Weights of a small mixture-of-experts language model, trained from scratch on English Wikipedia: 14 layers.
Below are experts of layer 8 (counted from 0) of a mixture-of-experts language model. Rows are named router (the router's row for the expert), down (a neuron's output weights, with its number) and show model dimensions 0-95. Each number is 128 + 32 x the weight over its row's rms, rounded and kept within 0 to 255. Numbers have three digits each.
Before each expert's rows: "raises" lists some tokens whose logits its average output raises strongly, later layers aside. This comes from a sample of Wikipedia text that the model never trained on.

# expert 4
raises: ",", ".", " in", " (", " with", " to"
router:168116110120163080149188142084107124141109130123073138100117085152129200101095153152154111174142101067148083137125144138150119149117148129110092145135090076108113150148198173167114134152109124129099103059107119116157135110116194132114116109106145155136120187163125119060106218129119102142
down0:096126146114132119154131114165123175122118152132141087160191111150145145099139164150113154153172162098118108157143121164120149104117177150151158125116143099161194194081134076113129130095133096198130107070099131125094168123142085097116093053122145086143111132123067105157080103098142131151
down1:168120108107160112147110152141113110079060077081113084123169139170162106153176080156199140124131146114100189134105147094113099128155177121153141152146135137120127089101132112131125106128101103132086100170158106174110122116084015085151136091125122124172173143142158088158135121120094120123
down2:127074077147091184090046078162126131077134118140077126125202043089116152134148134083131107124179096093118097122135166146122175088066154180099099095144112099143077117093131099049135086097151124105130117159117113144113134144194102219148101123160121160125113102107089056119151176092088104168
down3:133158120172148069121152155138170169123083121151126145134111119194162110130104098075132108109137164134165180123183119154144136118102117156118148143179126131146120091072132148119135098165107101140161086153103101148146078077045144066147118137156132107068146128136090106138102124165094105099
down4:152139151138091140163146119178110118118162127176142130092143127076117145181103053113110156127054080191097125167088136156126148119087165168098102139160134081123107097096116084131089116137157161097112063181160088100171090092166093129149150088117095158157113082147142149120073169197121078187
down5:144134123133197129144062162067120127128128131123135113096158080154142168112108102214167119085169045084104153084179140158140045170115160129053100120140146127155103118188119091132101057115134116078127082115154118141146156058151176084155071132175161131153149162159097136198109098094121138135
down6:123120133187145156081134111066087149158108112186125142157112089152110134102134184169090114147141060158158143120137144127150169157145177145180093108095140098139114146168127057124142095145182132101154086156079139104103119122090084222132177136086116086125165139133175101146105107092152144098
down7:176039132135066099122136127127099117140143151163103155140130105127129095164136107132171206192116138125129134083140144154123148101121152099179099181091105121106055110131136101107127184093155148164154091103132174144060133155130210120134142122075130092104118132155157133140106121103091182193
down8:098157118121130104135150089185111090114148154112109119117124132128089119187060083137106127182095144135165158145088150088167119098073163141124072153134150106102171139173204155101155099116148174143131176159149173125161083148153146125142130097181131093139127099142142124119136098068101132056
down9:181113122128133162137133126132121050107150125148155126185112105172136128106139105147176138181171146100098132168119130102177080124130156162143160123159110115115119059081143123138126092105154106112139169077104100156127176095115156108127106132101183106080079113178095117098136154161113107106
down10:079159150121135114148128167142147132105093253157126160109129124063048101135137133144046168098121201127131170154121144140147110166127082173132117121155184173108150133117118103167197119171108106145126141176144091097189123104071128127158112125124111156110164163090105114168141153075100090112
down11:133100133166164112108085089167122126096127112120100117122140106095106184128162173166075089111109130118144108117170060116136165065140170150122099130151170186144109112163133054129177068103125110111085151102089150118118099115125121103124072055094113108106178097108119106153075159107128110200
down12:110131082138117118090144115137129096158090146101157106066110136115139102079179076120125120108067090127135039129090127144123156143099121126150201128105105174106136118091060163154149125114102132069166153105112087171180137081094168104158209123117130134085157118130080159107201149170113102138
down13:139152188171153107112187137120137098128169101092173083112150130112146134145149119073133142124148172151207170085163092183107130108175203112063118081170145157109119155169144145125084172148101168142151106149114134162182130145142143130109156087115181121154101126155145173115167123179127120127
down14:114110172132096139120140150116128153156135153119156091120094143100123158149172168133090080105094176128092165146120149170100143193104127206136114149083136091095157104090096125128108077111057100111160139128171116113153094136134064159130128165117127093082136090122104138197122126139097192087
down15:151108076129131123103186152014148121113120110151183126148116129181153143135113171121122115146102138142138105184091140122166109099132178167139121151118131056058088074081155091124182124130151118204160086052105109081151152137094166142136148125183142122052174178095111151129118170119155084180
down16:125100185146166128156182084092135136141075072100140094122135110106121134091180095129145124119105168121185075128122116139137098143110079110099140124129157125080107187099133112209207118076123143135102104080159125127097155148175113123140151135111130143167061128117134087104071063124155131114
down17:120120089166118170113104089159158139185115152085138157120120152130125074174175093137130089132127177060127113169122146151123133102117113125071124088065108140187131146182109135147143104166072119158095101123122101065161091096073159152163085193118039106136114172065129108116109166134126111066
down18:176151135112152137131136142140135152187125164168112113113160117093163134079130154141158102094126151078114112154079154186158109171113116179073115133150118171098196106128060124133175172151129139150141108114212136141180160186111168124116122115075093066103116174119114092082113131110091120136
down19:129107147149167176164154103135084179096111121163152083125136130167083153153094164103140082121109122143098055122194117133134167147083121228099122169158096165151114176141116128110134081115136080121176157116201098159103114160122144143052157079157185096122116174131078146109126084122151057175
down20:107129095122144129138158147148059142128120132133227106140063160133109128136116104087121145120118163129145152126077120095188129131136139105181095149173086115176104158031101099133097142119132082109101079141149143113100160168087097131121111088125149114067137117107136147109055151129126126084
down21:162172181106154093119113172158133207162140106104103152136119143148118175111096129073159091161137195156115139166115135179153210102118114189132119090093154149105143083142146126124111128124075109132190106081137139133092141109163237154123182104120154132091126098095132085067155125069122144024
down22:108095054117141154101088168152117111033162117141116097101134106135085145119062064110125118123100132175124199135131035108173100139151108168114170094120152124148129077121186051179103124170100118056102140153169098150176106133098134081127155125201071121133124120101133133102085143157152135119
down23:112147140192154122116117160120188151136138090192087134168165132060083157134161143132122087167184099099149146100115110110138143109088063155116146104165154123122114118137083123171145104160114092115077135164172119184043141118116141058137108157102104203146160139118090149088150126095155153188
down24:105097174127056127176137119109145124113076158130128091082129172156162096171135179117092172135105111127083200107171120183138073115137151086117100169180106159102140129084145144117128143129139219113111157149125131165121157197118089112144180131117159153144121109056146125131187143099112129059
down25:118176115116125131129115200041122161180133126195104087144147099136136187128069117106140117132071116132102174158106121103075064141132129202162143150148141150110121102157173177106155116138156113159138168157193104175123111154123121101130152154132119162119127194139110152073095119119085161130
down26:126119113131103120144121138134107080094124144153167133096113111095145129122133115100127121160132134085151048116103085147106168122130167134100148128139150075123104153152132091147084111121107115105167200123115103185121200165066145133182133095163145130141119078158180093127088159131069154079
down27:085152162125076097149115103093121067126113145133134135082124109130165143183064100146140144149107123136122068130131132111097154092139131108158125168138143100161137101080142175188147130100109162120167222145173128131104141185125173073130127134157150115155145122092115137142103155105101137112
down28:042113157098146136140175180157161152147151107185159196123066129068148136142152138122108114160135121116125113157112058090078119152132079156131125134076166087114135143112145152116069168130088088133045109125124103108089119135177103075119126133131154151159117143117150125094181108116109167169
down29:165107093131125111074102118118100133088165138113103115145103170113106165076081083130129086132087164139162104118116138047106089096125127219136131145135112110130119135182157135097121092133132075135123108109118087115089110161113122074144194043183120158063165199152109128088113147093157083104
down30:117096138169133184159158067169117132093086139171151190092116081137138145168123125155115132182119155093104155135168119138061109128086137117144070114162108147145156078077136137142069150086156132162092139093131148137139165133134128134182091133174105134129150098098070121106105146071146067111
down31:167045148131166093164136114130090139154074062137115092095124099176105100158197129043087089176164151126119161118138155115128134117134164183113083055149109125126098079048120107145107182178169191131122090184141102145133165110116139038152145135132127149120108132102155146102108137150159145113
down32:117066127143157132201111169149108132152086151166123066135144124111101112136145082137100151084112123121112158146157125131145095145109115070134155151189114132115062112102076189097165169122129169088116133099154112180047131118104099131061070147202095108104099166089136176127133172105086093176
down33:175101062176079121099168131198081082092131114152135121127117076120092110117115090103120155117076104155075146103109143133115112120163101015171126192176166154156119113156151138130150141139110184131124182107121154132142165161110166155132046136126135058118122108161152135180082152174175183135
down34:106094158111117094180194168157124107185125126147103103089121103180176147084106084138117166082126095149129155126125210127089112130146112180066131136048153124130162171162135209083115088134130167071141176168149153046138126149133140105054117118102114098119110152110133161161182123129096093101
down35:152125114129037122177168165153191101107187097127123219113124157170121141133134097154133107134125154155174102120142139139160128150089146106041144127122161170112127054158067185126091144095158125122142171105159042101078157164102078104126171105128111082145090130142164115156134152178160115163
down36:138084097127171112135152107164096124113114171100126125154116175101110153133153103068204094128100079117154157117141093171097110124175138101185139160146129199092142101115141178089130159120092142109105126111091131104134126137151133102074130124083117149140136142092149103137168115113139119121
down37:087099216097131119110213089102120117098165146138139132129081163114114131132170138115117090116167091149039093129129114102135108149107143099085107173108146139120057134062116131085213162099136189087169188121146115117126141112165165116075116124092093146136213171123150133047138107167140137074
down38:118143101050114134100153163075099153158135132098157094203152190219144128130111135078174215113101134186153142090118142126133103113127159143108088163174121146084163123139145183168140081083135133112140190140120191137129155100153123095157134111163113104146176073157090108156130120130148126189
down39:124150183124179133081110107110114180128129123124151117164133105120093104158166062093127124102129108132152165084152097161123099090159140042166109165136091132170132168142123154101149129103152107121088114181127057095096149103179122085099135130111119120157165130118196149168182098119123141089
down40:143088090171131132106145191121131110029140157109121151126087115121153092131149107163109190152106160125100144103086149124129102118097067187110130110149124067107168114132188090081146128034152121168058177144147150117118132121099088125052036112112100148134157142186122200157143077120183132116
down41:123102134125068124143157155149134132115129131139168100128106126136109109136156079155134075133168140208146093153117121147180127131106116122147086074117109129119121077135153122175077161159174105105121077183142131096108131110159103180076163077114157181074117155119129183156137185172101142137
down42:144113117153086094137143145132106201123129177158028134156169129111141136134088166110118160131108154115144144126099111084100157126095089104157124127082130139109022107079166127129110107088139122060106118101123098115112115201138107075138118169127077101161154170101149119130110093167137144154
down43:132107125145152129114210091181176128196094135139071138217131105125155079197064108200156131180129102123140098160113079156188115172120178169129147104137128119150179097121108176107156106165116116133136121098147141085147064128155199118160127159161125131108150121132104101089096124147108130164
down44:180116155185109129082106195144102150167113140129130091185132140140092118190110139096083170106093097113126091172147104150151151114109139149172081161099115114157142178149092126135147092144182114089109128104154105148083185141146161083140113100184090151130165119173149044123162134157110091087
down45:121185116130164124084104149118139126175114123190154148160145159154126106152143153158098141134123141158092172181127145066095099104106098215162106153133162135122117188129112121124135109133163138164154136113094121115107063050102147125115098114145129169108119131079204096132169123136113148110
down46:078159162192120059158156114149172096182150076078111071152157118105093089189182090156138166163138113069139124135105097166118077083133197099127142096120122100093137170135101186127092115116088120123126098155121134171134091121123153043091114147155109134186094145125120176132152108118125055134
down47:145161149155130157094138088144155147165108103142115123117157090092126105073209120177105118135200129131080188127146128143119110126111111192140171135138125112093157148125114110141094090125092121175151114109159139096128115132070154156159115141139089098137169131140100116165142156136124150084

# expert 31
raises: ",", ".", " (", " |", ";", " in"
router:115147170128148137063121157136116181147093139163098114155120126165106097116121159107124136155162151029074097137169117153111124094135150133095094139156133072115140118172088172163119119090142114178089097087138150070073159125162162069098137103132151143107124157160076140114139134122091117143
down0:148159161112100112146116099145132156092124115112164098091111133157197032152096178112137159118149046137120123125173146145105120143125135099154140142112138136101122149092110128152156107037138136185092145098118102129103097124101150079180126148144086134149163133084127175153208104161156081138
down1:137138111148110109162100138093099098120079150131047050166150114156142108120090156145138152170107136119179158141155134115126117142112134164139139177134106100156102078154103131149132156124089104115096155099126107144153143113129145182064134122134124199087116150099165163112138175086110096144
down2:070148135021084109134055106157115115124114168091175149164133130124149086158148109165138097163114126121110127130166077096101095132104117095070175119105151158110155143142148139189149127127161169103094164108140110120165150148088207123123130135133146117154101077142184115124173101083154133124
down3:128116129153126101070145140096108128064173110027168085129103114174144157137175126107166089160131157127198086166188120182094164115101179077149171132113120076079125118131109154134118104135113122162136074179158149156144112106147137138096171113165134090109111095056061121055106075108200137104
down4:158117143100143096121157059146052150129137137083155121190119152146134170161133158143106110155135173121109176154064062124164120150080130113146079115059074114148103116082138136152139136135094130168177168134130143124140070071165161166152126133203096133140163119132158130104084173149104127129
down5:119151099055099106136111092149092082111131097103122120143129113129117090122169138089096155128169211151176139081144125153097120123149144108061098140179140150128128089146132131187172144156141115107091169100158137104128167134165142206187145170127114123173091020111127113205157135163085170111
down6:107192110191158153168131160101140157136119107144125138191088136120100111131166129086096104125125197116154030155110143110137111154093168188100059127148110178166178105127088115120087052155150067174075128081109130147097075100176118114093132140112141113115165133110126169133156133128131086108
down7:149169194128148079165149134153070159095110107178086126149139117166110090144080136162141185122138184158129172148139127142084096114121134109153106124205159129127122085139167132191088067098153141114087103194153107112039150129136140100085111084138116151162124122134111183128112117128075149170
down8:174169112084125130154132108098129097113087100074095151125158120101161178137137169096121023100079091138119113130093085159193067132131091078107108127157138115165098130176078114123186126075130143148151115129131167166102165159185195062111075105102122129145089109087165134118167183117168145131
down9:090132154127145106147089155148096081094189081136127087101158101081143123184148193158120127154189087104156072125150119188057154111122139176115128131081152124051166164169129116162187159104110120157154109074118151127092170144173155081133118148128133160169126155107161127110154068055105098184
down10:131137120127116141097112083106086104139086110161091114133090162102096133090114039105125119102092144148164112132121134109105108122180161112121163141055118149132205171129128191138133132072101074103107098118076186125143107159104079193128151106149129167152123067136092127116142136090109176111
down11:119117116112125173139166183141135163106107123101150175094099082146104187122146122117115141173151172133142144096111136125058099107106142109111090145096163134132155131172120090127165093096121148155174156104166120204171150102154084093148120126157152131127095106124130128130087139079099152176
down12:109108111148089123062145166139133080137139124143092181128096109146081188108171151177134151130203137158087136151095197155136126070089112163130146127109128158150131192127142129145092138140113137133075090150160117128130099180151098119154105096095111096169141111150107118150057111100094156154
down13:116099137109117154104158173127126064089072158139098090134127162097153094123157104150110199199123085158103126175085111131122176116102174095140099141166106124141093171152135104119134123080140108148135085106140170100166067145119098153091111136139078176128164116110158184112059114181162116177
down14:143112134119141196154116117123129107171159104144132142112115138127150154113159080132081230146086096136116105105128125131182089084195152161164179147200105140113128069074075152094126154150099174104130068173131137111104100126106137129143124149168136110119126119125107092138154104150103120124
down15:147163167121161081141137121148120131153111120095101119133141076141099178160142173148139186120165096149129138147118094115143078083181110139136126108107133137088163119096199141168092134093123189111165130086174129097148090129162128084099108097100168114125131085134107190147159129189147115110
down16:145103165114116166125129207192086133145158144132132149202075153185116172150123131119114107118153136125164127103108089087090186150125110103107135135122185181074148128043067170124134168109149131099172173177083164206107104069163154163150140139128122133109118079186139158124116136121118089150
down17:120165143137112106151153119106155165106139065150145144094101171115153134155103175134135103074128161112123069118139152070192146110091111207072125078094137146136104169160105142095138085115132127070115139141146137158107117178092146145097134127100150102158149107153172095120034158146128118119
down18:119129149188153082184113117125142117173130151097129056142147115110074134121108157152122100183138152149103085140079084104139126207059084129112136107168129106139181094123106114148167086150106116189164191185147127098151106129123123153150119080181092128166120136151137140219149126136179101104
down19:151130120060105118106106186162097071175108212104164112160090154141215174100159165107108166196165141091066133119115110128130127128132109098140116119098127146123141112081181101163164124078130088101105111098118176160173181165120232092137148165078141128154153166094142144130084102054172150135
down20:145150149112086084142121123129096106114193098105127162158142177100110115139144148107122091107108145086135105149163113146135111130094161108126115098073207115132131108114114159136130118128077157115112135126147139157101110089107119131126161144073192096123110088004111079154084211095106093110
down21:154141151107100171145142140139135114138130178209152046066098111054198084095144135136082112111137149150153139098162086215145123103142147093193127164066143165152140157110172131114143155140124145107146079134110147103133113142186075110084124117123149100133165075155075099116105069152081136147
down22:123159126200075122136093170090173143195177142143139149128135153068123163172116108180169167142134157115130138147131192132093212130177156115092139094162057061117089090086167132189098114141132126167117132178138101141112136135089164101136105179094091138161148146114122122119114118176130126131
down23:169094101134068144178091114129087097181163107111134150100148144128108078164136134159144121164136114148132077170169089119085080141109151107144132120102183124185109180087141098115148074097158134111110133120118071104122092184155096153191099132087148122132154168090110108176113178162086104145
down24:169117092126134105116142126166133155110131151095140127097123132122146162118056193157124123127119132160139113150117059159122066113170135146152110103152157099093135115143155074212158124130126145183188111150124137132138129178165105174127101080067196134147185174161105076148059150161040137097
down25:149082114164137127120093106067158131087099140167098081136160086163143126092099175141152114113122058103106099144182150069062131126133188148117086088125107144152165151120143131153157100099113130102137161066156107138106189181089093150111193143152094170157077150119185118167169149153093145132
down26:105099134109118133124084155124167102186133117168113078147104123148140134188056194141117100121144127177100054148117123152099143156134172139101162092141151131117148115126107184130129119051121156203178168076142145115088166145177226094191139110117154143137173120124103134108144140118097101133
down27:103093174145100091113093159125119176118147101137108098160126107065138127091138120149132206156142086122104127107215133116100152117215131079091156141121095118096096174176128156100097140156157164124129136166098123105131123172159063085098170159150147181113134143099121138117198127159137151149
down28:101118150175148178098134150110118093142150137161141154138161173092134131152127113108168072089144128169131152179154080061190121101151169100107141119119152148149089104181141084134112135160126103155141106172114156170142154111066111083124097124145147127122127108124070134158110089176145175135
down29:167120159105140158139136167130186153121092072134123114122167094073118177121155135064171193064190117172150152151172201158134083175082195100167130087040089124117182107143116135108177149116160109119102128086139191151170120114109104144136112141101143163131150109116074097141141094177145135092
down30:139139113132083105149143057159116103080137132115100158121098099124138104156129104160081160105137117098173139092081073161158080115114089124177111121142119105181113137170152163102107051173163124151155110106126126115111159112144154117134132154114100120131144145088111092198133143155128077108
down31:118106111117134162133123134085101139128126124119135108114135153091087086118171169103121038132158148162109171172194147155159094181138080159122114159146116121128149106147168123085092125181155120079104153123160140137181119067156142120120131167087185108124137121143163152102105167138137047156
down32:049119083124193179125103165072166102132166120170083091136162154064136116112113154144175093121087161114052135081107148059142128080142103218111116129116112148173188103105129088087135136114110112099146146117164130095113112144165144105151153114143119173130152194115140139139119132130127148103
down33:107117171207101148135056177115090118124136169093081169120117168138108134158117160126134092163142107138128097173132120100112099096124047137173173148153111121141135170180112064091132133122113117132112178127124103086116136099107210109133092133184148135110128093167155095153106162103091122133
down34:182165143122106133138130080106103089167108116139099147121120101133122125109096125153113158079128129166143189119131135188152121101105050114140107175149147155151051111154189182176120158161105170070143092163106128140047117155084094112141132109104122137093161132072181084129137152151192108133
down35:111187166106125087107134127118104127099163155119120144127136092132066106169110139142152092138148130106061074134116158109173090141093142155143172111149105112144165152115107091140056149168140093118138173117151145158115116137115129110088108088135118143121072119096120104163090161157157160100
down36:108085130175145171153067057186104129111139141158137149114119136163128088110152102118115123125113204158179133137176100185133155150150125144101148090083157149126153122173115152171166075182087135081147141075101101062107092092139193108101193145138113053161105186144124090114067148084153160105
down37:126103129103068105241128133139024181123133123150130119098157129114162119141176125053114094170135100158134140111144139163096139124163147093172172107116064104107111110207170111080115114210100163117129071135133155105119144129158112129130110129156124136169129114072102096110106114100132129125
down38:132169086148121153126117144119093071119145123133151136106138177136100172123085165147062057142185085169139187180107033160137110104166039195067164108109124117127138078103158149150083117147122153140110150100140140082126086165153155196139118136170115122155052085114095149101140168112105120135
down39:141140114155075108159182146123150137148145126087159098178163127165105178115107111174136157085156116057128147167133160087104155113148186146176051085114084167126143050130159108179178167163094072121146113103156075167102140130151128099148115153197125146154096132089104113155145121153136148177
down40:061203138106096117135193102146059159124177156151145139090078158117158118122140090115089088153112150123161143132089061139147099102098190121116207151142114097107107102122150088156094168153078134136110146148139117107109215110091113132104141121140127208079076143116165066050122166140099139068
down41:136147160118091133128127126118156068096065143131152197105127169135095075124113174143128094084139179103128139099122131114103091193139116175076076085181164107126171166146105067131135151199139184139138132086169184138138107132132174153108084160129154131115084102157129099148131100107096104092
down42:142137098099177137081112100127199100163136069176098114114131091151099134110097102136126166116119068145096118100146113091113175148130082112126163197100156099109129145158142155133109141166142137112118138083127148083096074110091119090117122158170130116134140123144160165155051093161160138133
down43:151148159202125127128139150131171107111095112145092109108090128140127070075164126069138140124161156108137174119061142065128143103175145092090166174196172102149104143119146179164134181164193165111140136197131122172122118129087065082144115161089085117157111081137150148164115149151157163109
down44:123105111105128078128116109124078081123092099126076156111089120081179088169196104076128147174095064173134064154098062135139128127167121114174221084109106105107150089140164091134098094088090082106119094072149205125107136159098103098111118152140117113097143069157130097084074136164179138146
down45:124113155135115098096153176119077097124177082086141135161149176109159142167119200099074035102165135163110164167114072110181127119142148140118095105105144127129182089112165156148144114151119128110109147150116078104135084130126113093139205150106097154089139101124122122132154100134177074028
down46:163132154132089110114140148118134154126141130179137162105107153170104157126152076116060175155097134187082067152093108164133114115118146155098117161143155163082113058163159169159148133099142128157090145172154145135057152135126106163160125073143166119150118104128116179169141138121169058095
down47:119110163088123161104150190088159127063053099138129160127093082171102121134105104146162099126148183109100153181148154107129117178116094167125091165124108139149131130110093106136152068183161147167115111158100159106141129102097146115117091102118109136121161112147061146157155183110134105130